python train.py --balance_loss=0.0128 --init_std_router=0.0214 --lr_head=0.00927 --final_lr_fraction=0.0 --z_loss=1e-05 --max_steps=9571
Below are experts of layer 2 (counted from 0) of a mixture-of-experts language model. Rows are named router (the router's row for the expert), up (a neuron's input weights, with its number) and show model dimensions 64-127. Each number is 200 + 40 x the weight over its row's rms, rounded and kept within 0 to 999.
Before each expert's rows: a language model's description of what the expert responds to. This comes from a sample of Wikipedia text that the model never trained on.

# expert 1
What it handles: Capitalized word-initial pieces. Opening pieces of names and capitalized words, often after a dash, pipe or colon, such as St(age), Def(ense), B(olton).
router,245,163,211,150,154,242,255,196,203,246,251,159,158,157,175,229,263,237,155,157,163,225,197,240,153,256,230,235,243,173,186,152,151,163,240,165,138,220,139,263,241,229,221,244,199,142,180,246,241,149,214,144,202,248,255,243,167,160,190,155,197,182,157,226
up0,210,142,182,198,233,145,163,121,253,185,183,246,203,203,262,210,173,235,127,142,231,235,195,199,234,109,194,254,188,281,229,167,184,195,158,220,214,150,229,166,193,167,216,181,172,252,140,96,161,261,268,202,182,250,244,219,209,258,192,243,169,230,238,187
up1,223,254,206,258,229,195,165,136,158,164,196,107,179,255,241,210,212,238,253,255,174,212,217,198,158,200,183,139,219,172,239,297,234,174,149,238,134,184,168,232,132,189,161,176,216,243,234,119,197,204,215,185,215,202,189,196,207,191,199,290,189,230,157,171
up2,202,207,132,243,255,175,156,169,217,145,144,244,244,185,247,193,157,181,166,251,207,214,164,213,210,219,112,222,141,213,210,241,191,239,128,240,128,170,178,212,238,224,201,279,241,259,211,149,200,242,214,235,191,208,203,118,189,256,234,217,193,211,270,198
up3,119,173,238,183,234,128,189,141,204,165,128,162,235,267,197,241,223,204,215,263,244,151,194,270,274,147,111,181,233,141,196,172,201,217,224,176,208,213,190,167,162,163,167,132,194,199,210,179,166,244,248,234,179,188,145,186,202,284,132,181,146,203,207,185
up4,235,192,223,166,236,194,150,237,148,187,172,188,268,257,224,255,170,183,177,256,230,194,195,198,209,98,237,146,111,200,150,187,166,200,194,229,268,184,191,158,174,228,206,104,203,266,201,127,186,176,189,248,208,234,135,141,206,165,241,217,208,235,210,226
up5,161,272,145,162,293,148,123,209,165,162,156,234,241,255,208,226,178,177,234,245,193,168,216,264,217,206,147,245,114,198,167,252,227,170,183,204,222,140,243,206,208,187,197,145,173,233,156,143,132,261,224,188,222,175,187,114,270,237,209,228,258,201,196,162
up6,168,209,169,279,222,159,239,193,207,152,249,198,244,117,212,177,207,224,201,187,260,197,182,187,250,219,139,147,221,225,230,256,240,209,222,156,205,229,218,179,281,210,155,226,165,199,197,126,214,160,231,207,137,257,243,257,201,145,245,194,238,265,226,263
up7,177,265,185,212,242,177,257,228,241,147,155,236,161,260,178,196,131,169,268,152,190,140,166,226,221,251,124,151,154,179,195,232,199,192,159,247,198,252,233,183,159,240,232,198,164,252,205,190,167,262,263,215,226,224,145,201,172,293,254,188,270,222,195,190
up8,188,181,206,251,283,177,195,135,202,225,175,209,306,185,175,170,252,215,223,174,219,184,261,151,277,220,202,174,217,246,188,305,161,170,201,241,210,212,192,152,220,206,173,202,180,162,159,179,162,236,283,197,196,146,220,255,207,175,197,244,249,232,134,266
up9,151,280,158,243,216,41,142,227,199,206,191,211,200,172,206,202,190,225,215,166,229,156,118,172,251,140,226,247,231,167,163,193,206,149,230,193,251,250,200,135,182,194,187,174,180,252,165,115,254,261,257,174,223,188,176,152,165,173,230,195,219,229,228,184
up10,171,242,187,197,191,118,223,172,151,169,191,208,209,249,218,155,147,185,229,110,152,146,196,255,170,174,202,138,179,247,149,237,239,269,185,222,232,209,157,203,117,208,180,166,167,217,193,125,223,189,191,243,187,170,162,174,224,302,222,228,246,148,220,207
up11,180,218,218,252,246,151,193,223,247,152,198,178,167,193,197,159,196,251,203,240,224,156,185,195,228,161,176,186,205,287,170,252,200,176,191,254,168,173,196,185,209,215,215,144,214,212,185,172,139,246,216,218,152,173,174,275,238,289,177,227,167,204,232,222
up12,117,236,180,262,222,169,174,238,177,177,153,153,245,230,201,217,178,206,244,179,282,223,125,203,159,226,194,134,171,209,219,167,229,244,171,165,165,139,152,178,158,185,164,189,221,222,186,191,173,269,167,184,136,196,148,215,183,242,244,192,248,155,244,202
up13,132,181,187,253,245,150,118,176,167,197,231,243,221,185,176,149,210,236,176,213,189,224,239,104,136,219,233,194,224,212,212,279,234,219,205,179,161,219,202,193,222,146,190,190,121,211,239,125,232,242,208,170,187,185,163,191,161,203,220,211,114,180,176,118
up14,181,222,210,248,218,159,207,200,209,201,180,210,200,260,219,168,225,218,158,163,242,251,182,242,272,217,121,144,189,217,215,205,201,226,232,202,261,159,175,182,185,179,157,173,207,184,178,100,142,236,265,243,223,158,190,250,171,251,154,304,200,220,212,216
up15,190,255,188,217,193,176,118,221,136,188,207,202,251,175,195,206,239,166,155,203,235,216,181,196,235,232,190,187,191,254,148,148,212,132,199,184,203,168,230,153,151,184,216,216,228,172,247,132,248,224,240,240,244,228,216,149,192,155,199,219,214,201,275,212
up16,196,241,186,217,224,117,160,179,184,209,215,187,189,244,184,233,223,172,272,201,206,246,87,197,175,211,183,201,178,186,152,183,208,253,209,204,208,174,191,143,135,238,136,182,126,188,242,212,179,269,129,288,190,161,222,250,185,207,216,210,168,205,286,156
up17,194,231,160,155,274,97,207,212,209,186,130,209,178,164,169,211,172,213,289,265,207,162,186,261,201,203,171,167,242,227,194,267,272,193,268,246,196,208,221,196,138,201,189,242,181,221,160,150,191,218,231,202,203,162,190,140,124,176,200,177,169,233,163,178
up18,228,244,239,230,207,79,139,165,206,165,228,243,215,203,186,217,223,187,188,215,245,176,217,156,144,162,248,137,285,202,160,247,189,223,156,203,182,178,256,236,171,145,129,234,144,207,182,142,137,199,168,185,163,144,208,231,151,201,229,268,140,179,269,156
up19,188,326,198,211,213,151,247,169,188,139,191,221,199,200,238,235,169,207,156,195,240,169,233,233,232,237,140,160,199,162,228,208,219,211,235,222,119,111,237,241,174,191,163,178,163,227,158,114,215,250,215,229,135,121,205,208,146,269,207,233,225,205,238,160
up20,91,203,193,167,206,99,185,181,250,256,133,124,205,241,210,206,238,160,134,188,236,195,216,204,192,173,158,198,191,282,163,237,275,211,173,198,191,213,224,158,165,181,226,187,166,243,211,179,193,272,246,193,212,140,149,156,187,189,199,283,187,155,228,200
up21,201,182,225,201,211,224,185,230,225,229,220,126,255,130,168,137,160,227,270,105,232,171,157,207,246,187,228,166,146,199,257,205,236,246,205,195,250,208,211,165,102,176,264,144,219,215,157,126,229,285,235,195,246,236,169,152,236,241,198,269,202,240,205,251
up22,180,170,216,182,189,206,224,232,173,190,222,154,208,273,275,214,212,150,181,198,226,236,170,147,259,134,187,191,206,209,177,200,177,206,162,194,164,204,282,243,152,198,198,151,240,230,282,105,253,273,174,198,159,145,174,161,172,251,222,183,233,165,244,283
up23,198,231,141,218,172,161,186,174,248,213,216,166,182,168,192,114,202,214,196,166,185,196,161,162,251,215,209,193,124,156,212,216,262,251,208,203,198,234,173,241,158,216,166,147,157,268,190,112,187,158,186,211,197,211,209,181,178,289,179,188,211,239,319,243
up24,166,149,221,266,212,181,250,205,221,237,180,239,225,218,181,175,160,214,212,225,210,225,210,216,174,207,207,211,193,252,165,189,233,225,220,209,169,273,224,233,149,138,212,162,228,170,233,89,214,211,191,203,145,207,155,191,237,198,178,214,256,204,237,240
up25,127,201,232,176,245,188,251,200,146,187,174,236,249,208,218,172,239,200,211,224,192,261,288,160,188,185,258,220,197,182,207,259,175,229,216,154,133,163,218,202,188,206,219,151,219,165,256,151,147,254,201,243,200,223,201,230,258,260,232,178,145,239,214,227
up26,159,245,244,184,198,152,188,241,209,230,160,218,224,238,183,171,155,167,212,253,239,251,259,142,222,206,225,187,194,226,200,216,266,230,103,161,190,188,240,241,268,217,224,210,159,199,258,168,208,252,195,253,158,199,159,182,145,220,140,262,182,133,178,102
up27,163,267,136,255,201,114,186,208,228,232,121,157,189,161,129,245,212,196,180,205,197,236,209,184,212,195,237,118,234,184,196,184,220,175,204,259,265,154,201,206,273,188,220,188,201,181,216,131,175,202,124,213,212,221,253,191,241,187,199,273,240,271,247,190
up28,102,247,238,259,146,149,100,192,187,211,138,189,192,210,196,198,222,203,267,247,231,142,140,162,213,238,182,213,180,155,195,201,243,129,247,163,135,210,177,248,132,216,174,156,181,241,247,130,220,198,240,190,194,222,219,187,209,228,215,178,200,224,203,221
up29,224,241,236,188,201,153,131,167,220,202,246,233,139,289,271,152,245,202,293,176,237,249,198,217,147,146,207,110,204,152,206,194,205,200,174,194,142,169,316,167,154,237,170,204,154,260,209,144,170,296,194,239,191,210,197,149,175,228,201,247,226,197,205,175
up30,185,260,251,243,262,137,187,209,222,206,211,244,222,229,213,129,159,193,239,168,177,110,232,229,241,215,212,127,144,235,171,223,240,165,183,193,243,179,212,118,152,211,194,183,183,166,148,153,308,224,222,158,231,232,208,202,256,234,227,179,225,141,195,190
up31,109,212,188,260,222,158,83,192,167,160,157,213,249,277,229,174,178,245,284,251,230,200,241,217,205,225,206,200,198,259,216,195,189,187,219,242,180,217,213,184,174,206,219,241,193,172,186,109,244,188,198,182,234,139,178,184,202,297,167,280,129,203,223,198
up32,257,276,212,198,242,145,252,249,219,170,183,158,222,183,188,174,209,196,226,243,215,199,208,225,231,192,128,162,200,225,233,220,220,248,199,231,197,190,196,164,130,222,223,139,168,258,127,141,226,333,218,171,123,179,193,249,219,224,114,248,179,255,219,176
up33,164,227,257,231,245,168,178,206,185,140,165,253,219,250,267,169,208,133,258,209,215,188,249,161,206,225,162,231,189,195,190,237,265,108,252,184,229,195,221,172,230,229,163,253,225,197,186,119,178,192,198,186,114,163,178,175,163,172,218,158,244,275,281,238
up34,214,155,144,252,231,217,187,198,238,177,217,179,226,207,188,215,206,178,181,153,191,179,168,177,265,219,156,152,235,193,254,211,222,130,239,206,275,173,193,167,132,186,202,163,179,177,174,89,139,178,243,210,248,175,161,208,193,203,287,202,237,226,154,154

# expert 76
What it handles: Suffix -ing on verbs. Word-final suffixes completing a split verb, mostly -ing, as in spe-aking, meet-ing, paint-ing, bank-ing, plus -en, -ed, -ous.
router,252,145,167,154,158,240,248,172,233,232,249,144,157,158,187,217,237,247,157,159,167,239,163,248,132,251,234,244,242,199,162,146,148,189,253,152,151,204,182,246,256,236,207,253,185,159,175,251,242,154,209,156,181,263,266,250,138,150,203,152,216,166,157,242
up3,218,216,268,214,201,175,142,206,203,202,276,201,234,186,190,203,146,191,224,202,238,134,147,146,256,199,231,116,175,205,220,221,185,263,172,225,233,253,202,238,105,228,235,182,228,252,202,139,190,218,179,251,198,183,189,249,164,214,181,226,187,215,199,92
up4,183,171,245,162,185,132,256,227,125,177,207,229,234,194,254,172,196,163,285,175,223,214,167,224,185,206,184,151,119,220,181,246,231,222,97,201,191,269,179,175,238,184,229,219,153,210,129,112,246,261,137,210,133,224,180,202,214,205,198,177,209,208,243,140
up5,147,198,230,185,197,92,254,214,199,204,293,290,152,161,211,223,193,157,146,134,202,134,231,167,265,147,199,186,184,231,222,176,210,179,175,176,221,171,145,204,143,199,229,235,233,192,231,120,210,225,287,139,180,160,149,222,252,270,178,259,199,154,184,192
up6,103,271,193,230,161,219,222,232,158,182,170,214,155,193,173,114,182,183,199,233,212,217,233,186,195,153,236,159,219,150,230,216,205,169,207,233,171,210,210,220,237,157,182,194,257,188,224,133,192,295,195,172,220,126,204,156,199,229,243,249,185,192,271,207
up7,121,255,211,271,221,142,218,191,176,195,222,169,207,225,181,216,228,202,173,293,185,202,290,198,227,190,220,189,207,195,217,241,128,239,269,192,174,224,164,184,156,198,214,199,127,274,234,188,172,231,161,189,186,318,157,180,191,252,227,207,209,247,240,168
up8,38,206,181,301,202,172,138,221,207,167,209,214,265,233,210,180,172,198,191,218,142,200,265,210,223,282,214,138,249,158,198,196,200,189,187,221,252,227,183,162,182,174,164,169,181,234,163,228,216,217,197,230,219,212,188,186,208,200,230,215,161,134,169,170
up9,227,157,156,199,216,152,130,223,200,183,163,232,201,193,180,136,220,192,158,224,158,205,202,173,235,230,128,150,229,208,288,221,217,284,243,263,192,189,274,197,210,189,133,221,128,186,197,125,186,249,160,195,193,157,218,202,163,213,224,228,219,212,232,163
up10,202,171,140,187,133,188,152,223,206,106,167,170,197,220,250,208,122,176,224,242,201,238,203,106,165,241,247,149,177,172,226,196,222,269,133,186,224,198,128,185,160,235,232,249,223,251,213,115,215,224,220,201,182,168,199,282,233,230,223,202,200,221,186,196
up11,155,218,248,251,228,120,172,138,192,200,259,209,201,273,225,124,185,190,230,253,144,154,170,213,156,229,250,191,148,203,153,261,176,234,148,225,230,199,246,131,204,192,239,194,258,186,199,130,178,193,245,172,172,232,159,178,193,169,224,250,219,177,284,179
up12,219,202,246,268,293,125,237,156,213,201,233,222,257,245,206,244,234,242,205,181,212,173,270,224,254,203,191,183,144,131,194,226,190,204,190,221,216,165,235,225,161,150,185,167,221,221,171,61,138,150,193,197,176,258,159,233,192,227,202,182,199,217,182,150
up13,204,254,218,190,220,136,161,216,195,279,139,246,180,139,289,193,215,224,269,229,204,171,220,184,166,161,138,185,158,203,253,263,220,116,121,270,163,212,208,200,239,135,240,183,175,183,182,105,129,233,220,227,128,133,182,196,175,237,169,204,194,213,229,216
up14,196,150,120,180,265,101,218,194,134,214,225,140,209,187,270,210,245,178,197,243,188,196,233,163,206,204,231,149,179,188,205,211,186,194,130,189,180,214,191,223,179,240,205,169,244,178,190,193,198,313,193,263,216,277,168,232,232,170,239,132,229,187,226,186
up15,191,278,221,193,183,209,195,229,202,244,191,169,220,214,222,152,201,157,153,230,191,269,225,291,227,145,126,166,261,253,217,255,167,150,238,279,200,136,180,142,84,157,199,200,159,269,258,147,220,159,224,254,267,212,199,177,166,220,193,223,239,197,212,167
up16,117,149,268,245,191,160,219,186,193,258,200,189,214,154,210,180,186,217,215,177,233,226,209,256,221,171,122,133,150,250,198,172,160,182,233,169,255,200,188,244,98,228,266,177,199,241,229,154,208,219,174,245,185,217,261,186,230,218,171,221,194,173,227,230
up17,195,276,175,212,236,158,272,123,180,127,206,176,203,232,213,218,194,188,254,138,183,198,130,150,173,205,159,211,226,229,195,208,175,208,188,214,163,268,237,209,189,215,140,252,164,288,188,89,166,258,183,210,209,192,217,166,266,326,235,150,215,176,200,247
up18,174,219,257,249,198,116,204,185,238,153,172,281,160,248,176,251,191,170,325,260,172,173,131,142,203,212,148,176,167,245,196,193,127,173,188,202,237,138,193,233,202,209,234,174,167,237,203,121,135,187,154,221,188,249,155,254,198,229,178,233,233,226,238,181
up19,200,208,231,169,229,208,178,196,187,175,205,234,196,152,245,164,219,197,231,252,227,210,190,255,214,221,128,157,165,175,188,202,247,213,227,223,249,166,262,219,118,203,161,166,162,219,246,88,149,232,185,222,145,171,257,229,219,202,140,265,193,191,256,116
up20,217,210,172,240,202,185,229,123,196,195,156,207,230,268,158,219,231,198,267,153,261,206,137,193,209,182,209,112,226,240,213,183,224,300,208,235,227,165,234,103,170,161,185,186,151,200,249,141,169,249,186,178,197,170,196,164,243,247,203,175,152,126,191,177
up21,86,250,172,206,222,158,180,193,149,182,224,237,216,233,244,179,217,209,254,209,182,142,215,180,305,192,166,222,218,119,169,215,131,214,237,155,234,209,205,199,134,217,219,234,242,182,241,115,115,176,206,188,257,254,215,265,214,276,248,197,162,126,250,101
up22,147,221,186,193,169,183,231,241,203,206,140,176,204,219,270,251,200,180,255,221,219,219,232,187,212,219,246,132,179,202,222,241,252,229,222,170,184,242,189,207,134,160,172,156,219,261,128,158,127,159,231,179,215,174,174,176,214,253,215,206,281,155,215,245
up23,198,201,195,207,203,176,195,194,189,221,178,193,200,176,172,197,160,174,258,242,172,220,225,156,237,165,135,157,132,276,190,172,203,157,196,245,257,196,147,243,208,202,133,177,275,245,152,157,158,242,167,183,157,203,196,263,192,191,292,168,193,206,206,151
up24,174,169,215,194,189,133,263,243,199,170,213,235,160,183,244,212,178,154,153,262,234,151,192,163,171,191,80,208,162,261,208,175,250,254,234,233,206,168,202,234,106,221,243,210,155,240,247,203,177,238,234,202,191,190,224,203,208,279,112,156,234,233,201,174
up25,192,170,202,199,178,129,183,200,201,247,197,233,224,218,188,176,169,149,255,163,151,266,272,231,179,159,151,198,123,265,210,238,174,213,103,251,223,233,198,171,110,132,190,164,222,185,209,98,135,195,128,189,225,153,178,149,220,219,225,185,194,190,302,257
up26,185,248,178,194,241,152,220,273,157,177,137,244,199,187,164,137,205,228,189,169,244,227,239,165,153,132,145,205,180,191,260,233,201,187,127,216,164,189,181,226,169,251,159,181,204,293,204,116,126,150,221,128,242,151,139,196,189,247,258,209,168,265,218,200
up27,218,208,181,273,242,170,152,189,163,221,245,173,234,226,252,193,194,173,243,192,207,121,231,222,253,205,221,176,194,218,181,287,245,133,127,160,212,184,230,147,191,201,204,171,259,240,244,141,247,168,154,197,187,224,218,146,154,246,193,218,216,241,215,193
up28,141,279,147,179,192,205,230,227,164,275,193,196,227,144,303,173,236,194,237,230,227,244,173,157,270,233,244,231,171,172,182,222,212,183,236,104,251,191,185,187,186,155,183,149,231,304,190,133,203,242,200,197,189,155,169,208,198,125,171,222,238,203,289,193
up29,80,214,189,185,259,181,235,219,183,107,187,151,315,210,188,199,197,142,170,206,211,215,175,207,191,198,196,156,241,210,254,140,180,223,192,266,187,204,224,136,112,237,187,191,198,226,237,172,177,278,226,194,209,250,207,232,221,228,214,183,194,232,172,215
up30,178,195,222,304,223,134,214,282,190,159,247,224,189,218,256,239,208,217,188,189,256,168,237,175,153,222,161,164,195,125,251,190,221,202,207,189,188,187,257,211,199,142,187,169,172,279,237,140,157,250,190,199,226,224,161,204,205,225,195,229,253,185,183,193
up31,155,239,225,211,225,176,240,171,131,182,146,217,269,218,164,190,230,204,178,239,276,237,209,152,269,128,165,168,138,246,205,244,237,193,204,202,207,234,180,204,153,221,213,131,172,144,189,100,200,250,161,181,220,184,217,180,165,184,155,183,279,235,202,138
up32,154,239,182,253,187,195,240,230,184,205,221,174,153,165,200,235,169,192,213,182,175,248,191,132,165,195,209,180,112,146,239,250,192,200,162,248,229,212,255,185,149,191,203,193,131,228,287,195,225,253,238,167,154,139,187,215,237,187,203,266,203,174,307,197
up33,283,172,140,182,181,141,210,250,243,152,215,269,152,184,170,223,193,239,181,176,237,206,138,176,202,177,221,182,178,315,193,257,192,151,195,247,174,191,231,209,210,148,221,190,257,213,172,105,156,284,160,107,196,129,237,222,294,218,265,209,213,217,261,186
up34,148,220,201,219,236,116,182,265,220,232,180,193,203,211,220,181,137,165,259,242,193,272,239,207,224,188,156,201,184,210,253,212,287,276,210,186,205,169,211,252,149,250,221,151,124,216,216,156,198,278,256,143,149,170,181,152,240,149,238,250,207,226,277,269
up35,125,234,197,194,278,121,219,187,150,213,141,219,226,191,240,239,224,147,168,188,208,244,201,187,213,187,163,204,175,171,217,162,190,189,119,217,278,223,263,166,228,209,217,198,233,254,199,164,184,203,211,227,119,188,215,176,183,198,212,174,255,164,198,226
up36,201,289,267,320,181,104,261,187,208,188,123,202,201,221,204,185,228,217,257,226,237,271,160,205,203,158,216,206,224,172,210,212,203,253,225,168,183,187,218,136,177,197,188,165,218,275,233,109,138,199,201,190,201,172,166,228,211,249,200,147,208,214,211,106
up37,164,224,200,252,269,190,159,210,281,223,138,174,197,157,190,210,163,162,160,200,151,156,203,221,233,160,112,142,189,225,220,183,181,230,191,223,175,171,337,229,157,195,195,166,206,227,178,91,162,242,174,201,124,216,235,213,164,313,233,225,191,248,276,200

# expert 38
What it handles: Infobox and table values. Numbers and word starts in infobox fields and table cells, such as 20, 10 in cells, cm, met- in metal.
router,245,157,207,148,161,253,227,175,231,238,251,149,156,149,207,240,208,245,159,154,154,228,173,249,152,256,251,234,246,201,167,148,149,159,250,166,159,212,163,238,242,205,211,240,180,141,169,253,244,144,216,144,165,255,251,264,154,148,199,150,221,181,164,232
up0,174,238,188,216,209,122,182,187,207,153,248,182,206,194,208,137,174,197,227,223,187,206,247,184,222,193,175,224,149,152,226,273,252,228,286,197,182,171,201,217,213,148,163,191,214,223,200,107,232,212,206,242,176,160,213,307,214,221,144,189,218,220,159,148
up1,194,150,219,170,234,195,189,146,165,177,223,240,295,241,204,173,209,172,244,138,218,230,169,210,185,230,167,140,148,168,223,241,205,200,138,200,252,213,166,218,204,175,208,219,215,175,204,109,239,209,196,217,204,238,213,132,238,184,189,237,206,233,208,204
up2,166,183,247,202,149,111,209,196,167,194,160,253,216,216,192,205,258,189,300,215,251,268,204,173,217,116,152,182,180,195,177,242,201,148,222,257,260,210,171,226,192,216,170,103,148,251,187,103,213,207,250,186,202,184,242,135,208,302,170,224,175,255,261,223
up3,267,119,204,224,205,186,188,201,177,204,282,198,120,221,184,130,201,144,236,229,169,189,221,242,208,171,122,160,181,236,233,176,203,202,143,238,240,151,228,234,123,219,212,186,178,212,213,136,188,257,229,230,204,199,235,218,213,174,162,229,239,241,242,266
up4,157,236,165,259,271,156,159,133,203,187,248,240,144,213,229,208,115,236,239,214,208,167,236,179,227,165,161,195,221,174,186,240,145,233,226,304,262,204,191,203,254,234,208,149,168,210,167,169,215,260,229,179,254,193,196,192,216,219,229,141,189,205,183,231
up5,167,180,165,220,181,154,220,147,264,193,153,240,220,243,201,139,262,213,257,198,215,189,137,227,214,179,141,190,162,214,200,257,212,208,165,188,184,250,200,181,140,244,256,204,191,296,204,168,170,206,176,131,207,205,218,134,171,232,239,280,187,177,182,225
up6,244,260,191,250,216,153,184,181,221,213,206,233,167,199,121,184,163,167,166,232,251,187,145,234,234,157,185,272,202,192,236,236,213,231,265,195,215,183,192,202,274,199,160,188,228,208,161,67,195,280,214,193,135,190,183,190,185,213,224,181,206,172,263,251
up7,249,169,210,180,202,249,223,208,178,222,208,226,184,185,217,141,162,232,266,164,230,185,198,126,212,163,133,215,263,204,232,240,196,178,139,251,246,190,231,305,195,264,160,159,178,214,120,132,201,223,140,200,190,208,137,169,136,207,210,212,223,170,180,203
up8,123,151,282,255,264,159,292,188,186,233,223,281,242,240,169,198,198,177,235,151,215,185,165,227,171,176,240,140,233,189,213,281,177,244,193,200,200,194,232,172,175,237,230,155,164,196,164,125,235,186,195,175,280,153,122,116,213,221,193,230,223,151,187,266
up9,217,281,184,219,240,223,133,183,207,199,194,144,169,115,202,177,165,218,202,201,277,199,223,155,224,243,213,159,185,138,172,260,197,131,171,215,142,225,216,188,153,196,115,218,194,166,216,100,212,267,223,263,180,251,124,115,236,176,182,222,209,224,192,161
up10,253,217,217,177,249,108,212,217,258,200,152,240,181,180,184,213,250,145,215,195,142,254,239,236,200,203,105,220,181,241,194,179,198,111,157,200,186,169,214,184,219,241,205,148,234,204,205,81,177,205,198,197,223,231,120,225,236,182,229,233,195,244,196,233
up11,210,183,252,228,243,155,185,220,251,229,306,192,205,248,188,200,188,207,183,190,280,233,192,219,224,187,151,191,215,248,182,190,260,208,170,262,242,191,201,212,179,220,170,155,202,197,140,179,226,220,204,206,189,175,92,251,150,273,167,242,162,210,178,202
up12,176,274,235,217,225,142,158,157,269,213,265,140,213,196,218,193,155,193,211,261,202,214,251,160,207,268,224,146,153,143,189,217,250,202,211,170,206,205,237,221,122,186,171,215,166,254,224,176,226,263,261,216,178,190,223,228,186,222,164,271,202,201,105,128
up13,214,133,224,185,271,155,156,208,212,133,182,204,226,185,130,203,139,211,315,206,235,267,215,188,233,196,205,205,150,277,162,187,158,217,165,247,182,141,254,166,203,185,176,176,239,237,182,141,227,256,219,189,182,229,193,231,195,246,252,234,194,199,203,234
up14,222,164,160,236,249,100,197,170,235,211,264,190,183,242,125,159,236,168,216,175,199,231,178,127,185,153,185,241,203,223,206,259,280,178,229,218,152,219,256,164,122,205,269,89,156,187,238,118,174,241,173,197,206,176,181,192,203,257,213,177,200,222,171,191
up15,218,197,216,187,227,210,258,201,186,177,144,251,225,254,214,168,184,189,174,211,231,274,160,164,178,259,153,128,215,215,226,137,234,189,235,196,199,186,202,193,156,157,227,131,210,196,242,165,180,215,226,202,176,162,242,251,220,279,188,250,236,157,220,243
up16,176,205,204,199,287,189,189,226,259,215,161,273,246,239,191,162,207,210,189,141,221,165,172,189,232,178,231,150,157,267,156,242,234,171,178,178,236,196,181,227,237,213,204,220,132,262,167,175,233,231,207,187,210,174,219,205,181,190,218,214,231,178,132,227
up17,127,238,262,259,125,193,216,232,123,236,197,129,183,226,187,192,244,220,171,174,166,156,194,184,237,250,155,147,135,224,191,246,259,182,167,151,184,190,206,254,182,240,232,258,198,265,165,144,201,175,195,134,221,230,167,254,153,197,195,289,188,160,219,186
up18,150,135,172,241,199,200,249,231,210,195,146,266,218,195,187,199,234,184,234,153,236,215,199,252,211,170,208,195,173,236,207,250,225,170,155,221,209,284,264,143,173,198,226,170,245,219,200,160,174,269,256,178,172,68,177,177,219,196,173,189,191,186,153,205
up19,179,185,206,209,243,117,226,186,164,172,150,174,220,218,158,236,213,233,254,170,166,105,163,231,241,211,125,191,200,211,211,183,173,282,146,188,224,181,254,234,143,169,154,164,172,184,183,180,248,190,164,186,182,208,165,117,261,254,227,234,280,238,283,273
up20,192,249,268,233,204,88,212,179,175,283,242,138,220,175,223,136,136,210,250,241,226,184,245,189,195,181,199,199,217,163,225,228,239,252,202,178,237,149,181,187,80,246,187,214,191,207,183,136,209,232,121,261,137,149,168,150,230,205,140,238,189,286,176,198
up21,130,195,130,211,298,159,222,195,184,176,216,212,199,156,228,183,153,141,193,170,125,167,204,166,186,273,124,170,213,179,207,248,227,165,224,244,202,193,225,152,207,202,196,170,209,250,208,189,182,258,213,224,191,148,176,220,217,233,255,161,235,154,228,151
up22,207,191,221,228,165,137,184,103,205,161,275,213,166,258,182,125,202,221,220,153,168,147,190,157,263,145,226,184,239,185,222,258,187,243,205,231,219,152,237,201,163,198,178,201,174,226,167,194,173,191,173,243,241,219,169,129,264,232,285,194,187,203,183,195
up23,183,240,178,170,245,154,177,264,210,169,201,229,208,189,198,107,198,199,202,126,205,181,223,245,174,171,156,127,188,251,179,196,205,247,254,174,166,169,180,179,208,238,247,194,238,114,181,126,151,238,190,234,286,182,166,187,172,221,212,196,197,237,212,212
up24,182,267,161,175,182,225,189,183,165,221,230,221,257,200,217,159,204,225,255,224,230,216,167,230,253,219,192,182,272,138,177,232,200,212,137,241,235,172,234,123,230,238,223,183,209,159,206,79,224,274,190,215,281,119,181,177,141,171,272,225,280,177,227,181
up25,173,204,252,168,182,101,119,220,225,181,174,306,197,277,268,142,123,212,217,209,203,172,232,169,187,155,115,148,178,238,218,216,240,243,223,172,201,210,258,236,174,262,185,199,214,211,177,188,171,286,185,209,202,193,178,132,185,226,190,244,206,163,222,236
up26,208,245,230,219,207,158,214,236,221,140,145,210,172,271,192,143,193,196,182,300,207,176,215,157,223,178,111,168,234,223,262,235,201,179,258,215,176,150,217,201,197,172,201,171,211,288,278,130,166,250,198,186,182,184,114,202,215,259,140,197,204,241,204,173
up27,196,222,242,229,175,149,163,175,185,241,234,160,233,253,247,187,171,215,193,124,259,191,201,216,228,197,164,154,213,283,193,209,236,198,189,237,249,203,234,273,183,187,145,210,172,239,121,85,170,157,182,245,148,204,188,174,218,135,130,229,218,200,259,233
up28,172,238,211,220,181,188,226,186,166,190,239,285,169,277,236,241,199,152,256,287,160,196,213,141,259,235,172,175,225,154,137,180,183,145,193,164,272,269,145,213,150,217,177,201,189,199,213,152,235,217,176,231,137,187,214,160,161,225,126,197,226,167,223,197
up29,189,236,230,208,179,145,204,171,230,146,180,273,239,225,133,212,134,197,221,193,273,228,188,249,242,236,180,128,176,217,242,266,234,144,242,236,248,96,164,200,236,176,256,168,166,188,171,150,251,204,181,150,248,234,131,243,210,241,263,215,233,223,145,207
up30,172,222,285,223,187,179,273,172,191,260,209,140,250,306,197,167,200,186,232,202,193,190,223,202,238,192,112,138,177,241,187,207,234,236,249,193,197,192,212,257,165,108,205,221,159,219,255,113,170,210,169,179,196,165,186,114,156,176,184,203,241,157,232,281
up31,119,239,216,212,203,145,231,186,195,227,188,240,195,164,206,146,297,196,177,151,267,176,217,204,285,207,153,154,152,174,254,222,299,226,196,232,181,156,237,163,151,261,204,195,253,186,205,123,146,197,174,191,209,176,258,201,253,192,255,269,131,216,225,208
up32,240,215,250,204,236,104,212,247,159,193,226,247,216,223,226,84,229,197,185,152,164,251,208,186,226,153,181,234,220,155,205,205,253,231,179,131,248,193,213,120,208,183,244,167,185,230,214,74,173,221,236,201,245,163,245,211,157,183,208,241,180,208,121,162
up33,169,152,175,181,189,128,180,218,152,251,196,133,246,241,193,181,153,182,161,141,260,218,113,155,286,228,207,202,179,153,248,275,211,215,206,256,189,224,244,251,190,170,158,185,184,172,214,127,161,221,163,227,206,175,142,138,187,241,174,145,161,210,284,214
up34,172,249,179,256,214,187,217,193,193,201,181,219,227,264,249,182,230,214,169,256,256,123,278,158,266,185,113,121,237,195,221,202,210,267,182,180,191,235,161,227,210,206,229,186,164,249,210,140,181,227,154,210,184,227,142,216,217,281,239,261,209,256,194,215